config = dict(
    n_layer=9,
    d_model=256,
    n_experts=24,
    experts_per_token=4,
    d_expert=96,
    d_shared_expert=128,
    activation='reglu',
    moe_layers=[2, 3, 4, 5, 6, 7, 8],
    router_score='softmax',
    normalize_top_k=True,
    routed_scale=2.5,
    balance_loss=0.00991,
    balance_bias=False,
    router_z_loss=0.0001,
    init_std_router=0.0323,
    lr_router=0.00151,
    vocab_size=21113,
    norm='rmsnorm',
    norm_eps=1e-05,
    tie_embeddings=False,
    optimizer='soap_variant',
    lr=0.0083,
    beta1=0.95,
    beta2=0.98,
    batch_tokens=131072,
    seq_len=1024,
    train_tokens=536200000,
    steps=4091,
    dataset='wikipedia_en',
)
Below are experts of layer 2 (counted from 0) of a mixture-of-experts language model. Rows are named router (the router's row for the expert), gate (a neuron's input weights, with its number), up (a neuron's input weights, with its number) and show model dimensions 128-191. Each number is 128 + 32 x the weight over its row's rms, rounded and kept within 0 to 255. Numbers have three digits each.
After each expert's rows: a language model's description of what the expert responds to. This comes from a sample of Wikipedia text that the model never trained on.

# expert 19
router:184164108080164154132159057113130088107114200126160126149166126106173104146135140186099053111075154096093113120129160148181085080144109165131130082200089150124168133121094101151139141108117109
gate0:113093106115148135190115174174123124054180161099155090151094142079190133172086148161123149139116094162164138156137102110148127089137089094149164051129132253149164132175110182137139124154093109
up0:079125146171123098116137153135142106108153117164077127097143130219074132126126097045136121125132094107138134108151152117071151194093187126108131175146118026114135165085121093151062162119146151
It responds to: Common noun heads and verb endings in prose such as time, years, series, used, and suffixes like -ues, -ains, -s.

# expert 16
router:173142104111143154121149066117151044156085217162138096166106134101201111125119105123080111155132156135087149112146140100157138111166143169106173034217114137116105156131086107169141148132112111
gate0:098112100117131212095126131111164126142114116162171077056060110128103133103131143148108112155023091117162078083153075171141133100151159121109099129168120087135171117151161091142153102146165138
up0:140124119179080071101102137130129098128164164074097219200127144192135159151094151133132133125100147187193130112095154165141114134090116097091146203130140194145121158067088165107152136149071130
It responds to: Head nouns and suffix pieces ending a noun after the/a/his, such as album, government, brig-ades, firef-ighter, am-endment.

# expert 3
router:133151114116091117106134140153162137078135136187148146166137133105104109142101146155143077130171122150156150144134129119130100116154167135149173069124069181142130081121072079189142149136107116
gate0:118191144089139121089142163137105178125102163107131145187117098135167191135144097113073119127145110125126137105095095128198101169115170137097106145177129099100227125135095113116117162146104105
up0:132138166153110130149168146086138133105157111114109092106154195123082131144135161084134165162172141094161146193159140123091153086140093107164145108116180189098083121139131194135137088121119145
It responds to: Personal names, place names and their inner fragments, often in tables or lists, such as York, John, California, Fill-ol, Berg-l-und.

# expert 13
router:133108129124159108129108115133121121129164106114196194088079178114170152163142179146188122119088144085085123098173118147074143131138144129142136077146110146077215139139129094169122132106067156
gate0:127157102146150110210133103127114170137112158159167107099127136178061101151123160152096164128129113082092104099108148159158101104142160142080085107128167119128117123125153133090088092126139192
up0:121137202193119102149097112180119136182095157122114131124133130064072125172144078136117132121172138107085135120105118086127094202103186106126067184109109182177116152123039147133116189132074131
It responds to: Leading digit chunks of years like 200, 199, 201 after spaces or parentheses, plus assorted word fragments in technical prose.

# expert 7
router:215150062118162172068221098149108072110129149115175151158145172141146151127154182157123117145166110143125116115083146077117136119149136121116166117143106175071188138102147118135122184099076148
gate0:153193050135063132147125140172102153134081174094159134137143166135128107142100136103116085182133153101153125152154190132126125202141139148064141157055111113172158087121129161112191192114102120
up0:141169172095144144164162123146126076133109144091150136112125127132215145170156131090130124091099036155152090042056173116114141097144128127160110144099111153135139130125101164158149130108116173
It responds to: Numerals, opening parentheses, percent, degree, dollar and unit tokens in stat tables and measurements, such as (81 ha), 19,953, km.

# expert 1
router:148178169094126170116123145109115117173126131135122129095161112083106150139195157175152129162123129090149174157061073055193120074139141127066214138171117114161135166077154104166141142145130158
gate0:152092134071136120125091137130129129151130145151112108098148073107097138159120165146164085091085114149144140147138146132086074111089143136149128124149071095091110126070103142083127092204156151
up0:203103140174129109095105180162088092149151097122130144103148106112103165121054116157147142111031098122169118099131123079121146115154113106149093113131134116122118096099202171107168090134134170
It responds to: Mostly running prose: verbs and pronouns after commas or periods such as is, was, he, also, who, plus scattered word-internal pieces.

# expert 9
router:135130122095106201114160130080138127100168164146129111201141123078079122138142147122147108158185169127153152095084091144161069148161183134086110111114131137161115103050082086197095133109110118
gate0:121115170101122233121158102102167121153112119066162088078106168112139107195133130159080086177152148159127161085070123113131131167127091134068144145124112168123113121121122123153079121121154093
up0:164118118132150132189138114133129089128177100138049155126131074160124128158141149111170097111076189159118100144126097102103115132081131126129098053149154179117078119170136161126137098130071101
It responds to: Pipe separators starting table cells and rows, plus colons, semicolons and capitalized names or nationalities like John, British, Houston.

# expert 5
router:138134167088109143104165149124117102108120084186187168135120129108084098166147206145139147126076157158100158089109123168102116114130125117124167117071152109105149142160112063127113182150131081
gate0:101145151128093070076164122115135119125112125150143078089129096146041135104158060158074189148183159155108180143118134166120106166127141089166079135088131169150142086198144148127185143166156096
up0:120141095098072075129118173092172110075100165142189104144070082114103163134106168184169181168149169146094165126090183131113129212108131117156069180102135148118123107180150078105184113113163115
It responds to: Capital-letter starts and first syllables of names, initials with periods and opening quotes, such as T. J., O'Keefe, Br-ueghel.

# expert 15
router:168156100097121143127144117111143071124152131178132138078089146112101134146128147150125100200082108086151158134084137057091115074128131164088169139116106107161142171141086121135161115135130112
gate0:167157101156115172096116175117142196148127122110144098138156094142158078119130207114161116114125052089170178191099119091115107123119111137138119029106095143141083124189086106194099096125086166
up0:100118112116200119156091060134090075101161172145119179134122164076089178133170068119133118157091165181093098117122143148159133192163124086137140099107196099144112117060106151057175188135105086
It responds to: Articles the and a after prepositions, heading-closing = marks before short descriptions, and the space before day numbers in dates.

# expert 8
router:164179118137175153062156137096083058162115180175181107155175149125132158147102165155150117121142191131128139049110163087176104110160170141097131124080157140126182159070157075167086173088064086
gate0:152155129079114101092136151158124142087149066123139167114160141087119150090125147140183095126163188129135107081071147138117101125175174071119131130093127174103180078099124112156096130143163125
up0:101114148205137164171163106104162097115084082118086138045129142116136103049140092102130135148176124172128156097087120141041136146135166089125113194147129151135109084100147129110099116142136196
It responds to: Column-separating pipes and spaces in stats tables, == heading marks, and event verbs like played, released, held in sports and music articles.

# expert 6
router:174143071150173122135172139112147092120141208152202165096128215138131115109130158126167129161108146099114150138141132042102127104162193147128124136136113156064123116113175034176104146139132130
gate0:098106112163096111184123165124131109124125127092122115139158204062114121091140111147151141140149099157147146123174146108146155110174073124126174171144093136084130035122092097146165162114192085
up0:095152109106092075169090158166134134113129164112112133170155216089097098102156150126138157162143126168098128166147133112127149129135066108107116157133148161100110067096110116134180111099224084
It responds to: Bare spaces, en dashes, opening parentheses and year prefixes such as 200, 199, 201 in tables and ISBNs, especially hyphens splitting ISBN digits.

# expert 21
router:102145085082122133120099092142096141113117108157151131086148108129161112187140138146152133117119131106140185051134075058095134065149158113152118129149054128068135162119099115176123117142123137
gate0:092099072108125143142138114121130092100123137151115137148102085160093037177112124161152130177158148139136135148093148141152101107133169119075075099178082073082132117133146104115142173188087102
up0:103075126105089131086121127140204123140115094093147147147097112117191126089087129139149119116138175137175146172092133099131142119140115131158111152103143149170061129164126084148124131162122127
It responds to: Letter J and fragments inside foreign names, the word in, hyphens, and line breaks before section headings, like Sejong, Honjō, self-portrait.

# expert 0
router:130171117087174146120125087052092100122125102135164110140161121089145040167143172119087134149180174150113162107126119113115157107135115129108130123227128137112179124076105117133101127107092090
gate0:110091094111191165048194129128197143118092063172153116174124188145145120146137131161114153134078135125120186109141151212172155098148175162110113138113084136134157120135074093154130133102116126
up0:076154096169161129132105132148103165056095140115119099148078067125092148165099158118188193072115122139091141076169175072113133178127132102190153175122191122076093143100150097132140128137092134
It responds to: Prepositions and the verb was/is inside running prose, chiefly of, in, to, for, with, as in end of 2010, one of.

# expert 17
router:159189135128120191111150110128084108147156095177168155099119147103125137127146152163136125173141182041146143140130176111095135111130123161079180132159100174137145094133103131110154117092128076
gate0:164204088161105096096125088108121070177169136142142191169163100154109102148142132176108138133148092124122116083169164215133149129120188057153195152119117118181082096068144121141138121061119100
up0:155126130108081119091119136075113135190187103142114171112172082089101114104108143159150118120123162087185129140123162128144109139119156120175150146166138163059133130103163117080107152065105082
It responds to: Determiners and possessives the, a, his, its, their, often before first, new, second, plus adjective-completing suffixes like -ial, -ly.

# expert 22
router:112187105108217140096171113137107083172155098150147144097167192083084148112108156093193095158104142097132105136079128169153126072128169123113126154099139178104155100091144117125098105082139139
gate0:171154130129146095095143157149137109175119130107190115163155100113114141165096112130167114153092060101143137105131152104112094135126192145121129148078138137183090071142201136131119109127045100
up0:168115165165149109162089145145180107149108135130151088132139110080140146142156109126150093150136070081111140132091151099189136149102126051081150128108099162153097075133136061120153155146183110
It responds to: Auxiliary verbs was, had, been, not, be in biographies, and Preceded at the start of succession-box rows.

# expert 18
router:109132097101147178124172107057110105098108162153098130179143100121112061138124114113142131117151161149077136098120140153137143144174126111115121125182114175069174146072072104113107159063108096
gate0:141127096122079114132138126077106180134143160139146118135060117151138106140107145126138189203137122124168199103109113176132112112114095167135133084178153101117107100148154103103155145130186137
up0:146103104157152159068116162180125075052062156129100187076147159138143091130202135154102154075132202093140122158110165096085128105139132234154104132088135176150174128086112129141084090162086107
It responds to: Pipe-plus-newline ending table rows, mainly header rows, and clause-opening prepositions like with, for, from, during, into in prose.

# expert 14
router:147161139099128092139143119104066125158177142151190164069107173110093130150140162122125090106089137104144196106141184175090103098148180152069147083114145142075187201152114094138112158148167114
gate0:151141120143122107092159109124138174141139152152130100096121165147164131120071135124148082151164115118122138172137130184119095140145088143140170055106086145132091146067146157124111131134118102
up0:131152081145121090106109107143134167160109166127139084143123160178133121110099111136149138136148142155090109162123134148136096125163126169125151061117027120129084187078130102145118117136148131
It responds to: Opening one- or two-letter pieces of words and names, usually capitals after a space or quote, such as C-aldarium, Mc-Arthur, F-ootball.

# expert 12
router:205124120137167167081176062151144130096108099167115122102174159092172090125151128146202139149083115073094127167136142089103089120148158124111116092174124153083185126074128092176123167131113086
gate0:115165118094179129156127203184115112137129117139136137156109134166145132196129089104159110112109124147135163142143120061113126130137137118114130105090072161130161185120059141128136170141127087
up0:095098076166123122099146119106123132107117134102103139054143091129087114080136168134129121171145168150138088127125131172147141090126155099084099117165159132145129091128142059151087152119153169
It responds to: Numbers right after a decimal point, dash or space in percentages, scores and climate tables, such as 61.15%, 2–0, top 10.

# expert 4
router:143144075122112156080165123125145131128075099161131143127104118131162142118126174177167111201120094089178104115175108162103124119147182223083159077145083145112134086088111137172155174110123135
gate0:088137187119179120122079107106161054148117170110140126073093140112111112149091130169133095148147131150129136123146043087115148152110138173108121139179129134186201165108162132101135152123129098
up0:087159170173131141146059139126194121159127197156135151063106141124094142140096157155126077165146121156144121124133107080076159165116120133129097165167135119147163136160163116143161138111118119
It responds to: Single digits and small numbers in dates, scores and table cells, such as April 3, 6–7, 62.0, plus odd word pieces like Sw-ing.

# expert 2
router:150137077104116142159126066099134129142174176114144189142182143120070056118170098173088104127085162088174176149132140142121106120149147199082170133136098144108143127130086108120131133148101079
gate0:119134144113156124130104088170104108168144120108069174099111151109115159148144110130129131107167080162082102196160071147068113120064126124136140120126094099084141140170158115117098111114108167
up0:073128179090076125108053048150124096153062137145157131135161134096120138132150052116105168087164058115128115184140118144130091112114137094115134146166104116104117144125174097165099100109099151
It responds to: Commas, and, or, such, including and dashes joining list items, especially in credit lists, taxonomy lists and song titles, such as Ink and Paint.

# expert 10
router:169127155150112107171122063172138096153125138210203115095149154091132136123171166112116055117114138139074223134177135115163108120137126094094174112180130135108120133164125115130109151114139084
gate0:157116173118158086114100081126114082104139122109066177097104213143111119183148105081117089104106130123067149179152116110085096082148149134105155139140140147136120125090125158127155135134141124
up0:120111108112113152145157144148108179143119124147187135158189197143141187073125136194145131159096087133104151102134168154146161119096100103118083163104123113154099223153159070168087174144109189
It responds to: Middle and ending pieces of longer words such as syll-ab-ary, tymp-an-um, acron-ym, plus acronym letters and nouns like system, Institute.

# expert 20
router:101133138152127132122213143126148096154182170115117148077183151129113083172186143183103164138104143127160182140150098140064139096147135186106129147097084149089130118135141118133139173140118073
gate0:137121126169105114193136075144181151106067087121064117125119080120095108160080108111117114131137121056104170141189129070150138162151180152111115115170141159090103134140139115182134171145142130
up0:083111101071107115105111167124219056182101126126129148129092130113119129117158110176137150129102081170124158083145160122161088121086202109107099116161166123091144081113147131129141135141097113
It responds to: First words of infobox fields after a dash, such as Full name, Nationality, Website, Time zone, plus place words like United, North, St.

# expert 11
router:189127094134165171080153091167165116188154148109117140170130150085127120105174113129129162130134100114082115180119126073128135092154125129110155072115116168159116119129105105141098112109171146
gate0:154157120163175171119192138175138111166178062096126168139134096116194101181150135170164205132150142131132144121126093163104118137172096127139158159179116146140113145081189138097138163142116109
up0:131173113100114081144147125133158113121146108149178138127132128107142139186100135080130153141151126089117159082071180115146130116155172166123161178066090217066170120113119155168135059127187152
It responds to: Connectives and pronouns in prose such as and, to, or, but, he, who, plus closing parentheses and See in See also headers.

# expert 23
router:144157174115189187139127094151139093078167073145089133159166134052115133130180141120082123134119170125121168072130150102163113083158155141101163126104137187121147107147111099103195164121062132
gate0:068054120088078138095153145149142123151155167118155101161175162139123168199128135131087099116118141164160116147159152137150104142183138155126104055141081133091176100123121116118134128149152148
up0:160170048130145079112132127129149158130144096131104150067149136125133103122055140134106156179083133104114139126126102136084124127155159126139123118132166090145032136103064183132095105193128146
It responds to: Sentence-ending periods, commas, newlines and list-item dashes opening infobox fields such as - Publication:, - Variants:.